Weights of a small mixture-of-experts language model, trained from scratch on English Wikipedia.
Size: 16 layers, width 256, vocabulary 9487, 64.8M parameters.
Experts: 64 SwiGLU neurons an expert, 6 picks a token, a softmax router, a shared expert of 64 neurons.
Training: a variant of SOAP for the experts, 8170 steps.
Below are experts of layer 5 (counted from 0) of a mixture-of-experts language model. Rows are named router (the router's row for the expert), gate (a neuron's input weights, with its number), up (a neuron's input weights, with its number) and show model dimensions 0-255. Each number is 128 + 32 x the weight over its row's rms, rounded and kept within 0 to 255. Numbers have three digits each.
Before each expert's rows: a language model's description of what the expert responds to. This comes from a sample of Wikipedia text that the model never trained on.

# expert 13
Description: Colons, semicolons, commas and dashes joining names, subtitles and list entries, e.g. Star Trek: Enterprise, semicolon-separated results, Baltimore: publisher.
router:068122122107138107097175127097087149102127121110141090184120118144097146128122153179129166099074159083180078091156078168101081117159096068184108079119121145074159080148198158144134097164193147073172103141162117127117154098098148151088068128136149136099113154177079091183171113100147154118152082162104074133138130186090134086187132156146170124089124167095134199139162146126095071122168145160109089124161129095075123157099129118097084054088105087132104164119097090114167132137137119112134080109101103113189147094157092124096123140069166113148121089141136183157141120138136095145154104082092113149101131143174073069159109163113103112180089115166098150121153106105085169119132141123112061106093183163134158092099087133138102137185096153140137147145170144072164161078127124
gate0:105095099092153096080066120124162178161095175092151151162163114154127155175161180098135110132096169136120116146092195114128150196089144076173179072119201083168103085157138126105166085178154167113106138124120061162104124149077127148095124120171141158190112130109143146134108148121148084129085081183107140165142150112134113132116190140098105096102154073096120193087162104086152103077075117103127105078094103107109136081159124119158109131129108112130122096151158112100163116189147119136114083176132151118111160077117148135132141169084143111132160210095106096126149091133159087099161132119149194147124162125098116132179143057196171160182093115123078144129127160104192121205135119152098110106191140147117120115121092060102141115121148153113116102132174126061079147102115114
up0:118124157115112168122171143114097069088138106186107126114107133051110069115116088147130121133169119124090103136169127125138118073127086169094076213147042138118190135098115112128099190093114071115121119091128175129162144083158082086206085145089116154080148112151123145088143146162113133127144148085155134103140118105153144114095130112170138122135122156099151069162123114123131115164148138143124116208170153108154134146101150102113121111132161158130157125099136166129114143077108117146171186111144129129155072160129133124109101087182107147159143070171179156118121166085070183146130157177109056061130074132139141164044109156078106130109148163195198096117160133106152132035125146118118141178102125120156148131144186199174172170152108128131131144115095113157176094113138154
gate1:114128136094082105150118151151102108202099164148137135085051093152204079129146123167077133137096204122121152104184128150083118118109132071075073118129088107138120124119105137144152126097134158149134158103152185097095124114120093120081122125129075139112133129145135143070166120107129162111121131116142121168142123159105113117108090070115170110125129090084124142164129122155120103067085114126155135154162151233101111144112097189145114115136143104110177119158169187134108156103183137131090105128138172136169120119070138223112075138101155092125109088119104089141101082129179127110118041118179107163152121163164078147119131117104081198078105062102113103179140136130169101035093087161121180155123134183135151124160082145149101118142126109110098160060145138054106144117143098
up1:094121093156170072093136128097118121081112136111144166109157161102141187144122113116140109176146096126152155174073097122126177152096183117151098131129152131158119176122115156154134128113076161090155153127156093133151160124149159139198179152124117118108111052072137115183087164165165138158195162135153123114175135180157067148129137178169128187121139179138147120045152187097095157177166085117125145127149148099114119154131192110087177173104150157092141146141087080082125103177101154090166133110154121088145070110173177112142153139187141135157136124119127169063148148139133149123083129153065119094061080099164174113143145121204140090119138125064148128110055140084096121153096153114098132117078176137135064140127134122147170108117142160124178135132111107206142088084092136
gate2:074088154073128110143121110133092072100147184129174128086128093122101091172142153109104051104055119130062178102103232099117085160051149147162134112097143140130150117072129149077109130159166106120129156145108129147117129144108120133066105150155174130131139084220124185101127090158110107144152112074159102102149109167124143180105097107149117136140112165091109113158163106109139114112095183093099166126109151087151151123132103090139143105080163106113065097138140119081173109116195103171115149207121182122103133138096150142156132111140152173093142119106142100153114141107116150071107065157099125163106157139116157123133090166080084132095104115089148184136178060131154115185117107142140068164100134135115142142170180102069151182155152160181116083144183100095118097131146165
up2:178129150231098143123133125135140169123079040121089131162121166096132141098126133119153158173173147162145102180120068156183138163168144133151096147145103152125071117185152150131142107082134117127124105138138094117124180089136146177186158154157149143152110141097119052164101172089117131102088121111124153181082159109119114124094156157106124104129183139135119107142106106154093177158151063154211173115126126113153117104130115164154128134170090158146183162132091100180091132166083173100148115130098092103156108160125132100118117129112100074142196175160106143124103098130115167173151138171188102129167142132091142175099116138175168142151195146155099120149114208162078198100162147098101212125147103113154118126101105138177102107097125114088127207150105115149151141124067067

# expert 63
Description: Articles, prepositions and pronouns in running prose, plus name starts from South Asian and Middle Eastern contexts like S-ikh, Mah, Ah.
router:063167150071070141171160112159138181110116076134110149155195096148084114146169141127180160132155128136128127162062079215137122075167099134157124091127079106159098151179138162165144133152131143058120088121119141205150118093147120132096142129107119186126134160155092113138088160083148098106185127136113078139104131164125174112170100147088140101093127092175100112146110116092123153182165125129164093080163126069106142147143109087148065118178112064144150100193158146088151117122139157157149172119132169123136110078115095072140112068110164095123157125147189168127165090133174078190106118123163110097132088103145096068149109093145157108190141143119048122128117126080145114145158124157096120081180105153164131118119130120179143086119118077182131115122090135158205109114137131
gate0:105130134133142047075121157093092099174125160156145095141155213125139134112204130128102152183178158175103125125134168090070149087119113108036133125067084191171130104121169092129134113080134121109161151141138128115089139087136112155159124102180169134166152107158104118129150106050128133136093069072133134066077155108115117159070110132103126158105117064111142110138162192140066133099128121135127121167133069139103103103053182170156095125157070152103134123149153157098154126134110116126154112113125107139148172092079167139149137096116124118113099061114062143062105105152088166126157111123087129086130112126126065131085108163130050160105150138145185113181125099078175108129127116140167159160127109099142117118152065086177128185127122078180089123120109115107120140123082108
up0:073107149110118077119139200168103163142159084051112154139172164163135154087142139105139136164180116203152112134092148086077103136079069117123085148085146156149109079088085155127129128193146175152137146113114167090168152120181105128127150134138099117105124114177100114155138138064107150153113148110123124109124146094139155111137091117155088174153028091064138141082140125175109135140150126080143164089118149134151123107063229122117111084115079111093121133123079073128122138075114094122170182109103162112212123120101126145092143162133127105135154180163078118072112159090123167159157100081101156103101121076137040152098133120113110180106157144168099144140116106111122208134072072103168129140178125085151139123113093105148118137136171122110104186119161135101135110085130136
gate1:155052145092142140107090125128115111118107125166164128172124142191111122107128137133163097113193136129134157127124135092109105132110139026186112113139108070115095065097138090089082146160179107132118167116153113133115073138113103120163158109132147161145169110110181123154075120116079088123127122101076113094137179175069111153032139178095128094146117157120132137122160145131163149123139105120133189073156162091175159164147164123175133109099133155172071163142128111161173150182193141171094136095098095122097150148177134144066124122161122130142199072116191107141104222106144145096109111060132127124172125143112176071114093132119139146188133098145139102200076130159090127182162122157161137106163148083144102153134122113137166111080073154130133078085117109118136081099141092
up1:114034132166113136099156135153151144167095081154095138137107156133078092084104097105133158066134080099108146121097157122113163112119142178096090114139119112168105173128116146127203112138123113132070166093160157155140118153097159145101164154169090178139157065210171138151104079062119171119108147131126075119090185121103113110154125120133069162148124112184136092135160181138115178118176104119100151094120072097122113103124111114162143146083140126123169177102167138135116155118132130115127146172123143092205138116074083090140135112130173137202150111145093072163130133101095138183119195138135092188124189139168141068098125119075112071097061111140160184163117184112152162176095115128126121094173096097155128146154162106154190114144158163112156162136130167079167096086093161
gate2:147132152167101109184116142123089116131153177108092103139147143097095085139161126155085115127137129172105116203125088146138136089107109158142105134131100161163196176115146072083115097176141169159158086166114181121094078126080171126155101147104105171142099130111151087177135094105132073184108107165133231089163130121114113151182099125124092153143122181071161145149136141092165113164163137128125156149133108192148205114180202121093199158162119176156091100097106133146149134131111160114181058058150178125107110123115182035169090164144104127155159130114162128142117125146164152132088140080122158136141138094068114118157193159119116094109117155087112142116076116093174118117086144158150077148152098140098119165136117163108098167090136089142131137146156124139078120089054108
up2:091128121098144206141134062094162142129102149108153104121119096091175204098112114145116139185136100131139197167134176135139150176129150158116138151063146115129138132135168130131118123104156081187120114155169165108125205160139102104089149124174200096103111141146119137033089159153183117138128137132069129124131162159176172086131133138104128061086137121203103111140132115105081107122155163144133142079153084135096120137091124122154070152101133056094146160138160141179106113106121142138115211120117116097159112130106104136153118161073105174085072177156143122123096130114097066107148192150120150119107165151115164162157135110105099207152197116111141141135083132056162071156155124137138125070138154106171088107124176100128129094100162148127122177192177118144159176154170134

# expert 56
Description: Words in articles on churches, bishops, nobility and early-modern history, such as Cathedral, ec-clesiastical, Col-legiate, comma before baronet titles.
router:182209169049163113133153137141137153079122156159166159135092130107083180124083142169106195108139089118184134154106055104156127064128106076144144093145113101136089132135128108149122108158179088149149120120173090121207116143131146145131121125137099122100065119152121174165066181127128129114099116088091152159190116112130183102120125118120116086172096140093073082095161087112123060125157143138171122064138091117113118155138189133096097071094119115161194141118053111120144128092120134150142212079133172109172106157129134111112113131125087144135118135117139160083124131148152094106081066085137174087110124106133176133167144120089149171097168133125026125084117118094126174113154116106132106121111148085148101136101125119119207077149121180135157087141107153172108115108181157
gate2:107121145096104110105125198095137144154111115164166085065109187142122171155130113158114178120136085182156105104096097101149144112101074085111177143140109076151104133109130097176106121157137135222136104085104107149160130169136101158148208160153069126149120128092142148138162130105100055139153097135161146174153122132125110088143118160189125113189101137123198152060127110125071125133101113090115122073136106110190095118148095150138153098141139082163099164128048157121108157128127138137142159103150117123103101132126119111165112097171046147155115176130139081160129203160102150112095089107101113128147085069120152139129164167119143209132170047116148092097155202131126155182088124152134139132125151118079136110125085097127157116126130150134153167193131192187044130154145113
up2:071188113147131163079085175100176145072080160130148151141121187126145176135102117111127167146035113137130111092058080123136104143137158114119133117165160160101130138144122140218134070141118130165120083086098137160127111148162052075148154142070122080162112171115170141163211194133112082141130163150167111184139162132150139149174114137156096119113127110100120147103105098102130135065084136106114101083145094204104130114190124124080112124145110136167155062151087126113070172132178148151158088158154074088083122136070141128139103146122063123085157149143129161159144102157160130117133109151110123113121137125100144140196123133136180216105172114114147085124097174147083145111065125139146134120086147172070132099117122119111145091193164139130116114152102169137090131173135114
gate3:093204162170115150116136086094097105097115117101092079158177140119094112177149083160111149155175089135128116136159134115072102121095137069114161051149102151052122079085142158125134102148129143109163128133110094111157184186097146075141110056167128134089121096139125187140126166072127142129084093111136117148156130143123163107150120145184095131119165114066136178087144118139148067117147186145132142109115147072155117114114179134098151114121143103187116103119094135112112138162105156134105158141123184150144110145096139130120135156082156143053109113104132142128110202136091176091103117113145069162062205136093134136174142181117137144115060155132161166138123129037101142147096102129111170181062144047168146125088164124167165131184108123080115155117171173114103072133148152
up3:184118119165107137134149120144139192136184121077137154088140156138071072148075148153104166176127155096100103205100100100038098152097126050125063115097109125135190151129143132121131102110169092087122080136067129103101080160148143166143151136206036134103143118134134125155140163133046091063101117107172133101125100139129116076143102133130125149125156140174125162052148170171113122126155108151081146111110136083085147144099096127099148129128129131116103157167043146065104162079119152151129113118125181148083155131117127076108180157075152170127137128137128112142100166109155125153108162117094117145135132113102140181120086205130116152157130144137152135097138090124125131058076106162204162065112116140172133145116110140114104149152090159167084164112078114171163100099142152
gate4:113130158068154126097097145117056126089050166132102101183103110172130135122040200116136105116170173161147134151171121081111120154139156128126057168109162106160083140156149095090116114127157114134169120137145159105190116114127188136081101153138132055156121134126188148100090150147134133101123145112103155123129078085121132078134177095131133088158175130103098098096200093163071133119123115148177171106107119082137136154089187187135147124105081112127138139112073124134158124090102133149086133134135128102138154091186146135119094128072135143097106087065087157122124145129106172079107111098149150093117146164143121173045162124105101121165174129113086118129152056065111165214099125128156122129110125136142069137078176128105131098190168112056118128136144189177082118129107113
up4:162144115163133115156136121126168159185180131190168142085132149092199126130174068174128120103114086106130117109105140135138132096124121143099183111116100162125155129103091121153160161162068138149091131096082117160073091140095078117176197127081092133105154110101081118168169139101144082176124118111133110154074185168135110155132079165129139176073133154141160133156055158097169125145142140118072106135123119178126125095178053046102119120143146169163120120149167148120081136158119132140153099105136135147100136153057108125105168147166114117183142173206142095139135155161183101152161144162101100147159112065088122070191095131171116145094109119141136111099091163172147058061130151123104118139151165141124195134160105139145083133055069140194152145124118073097154128118120137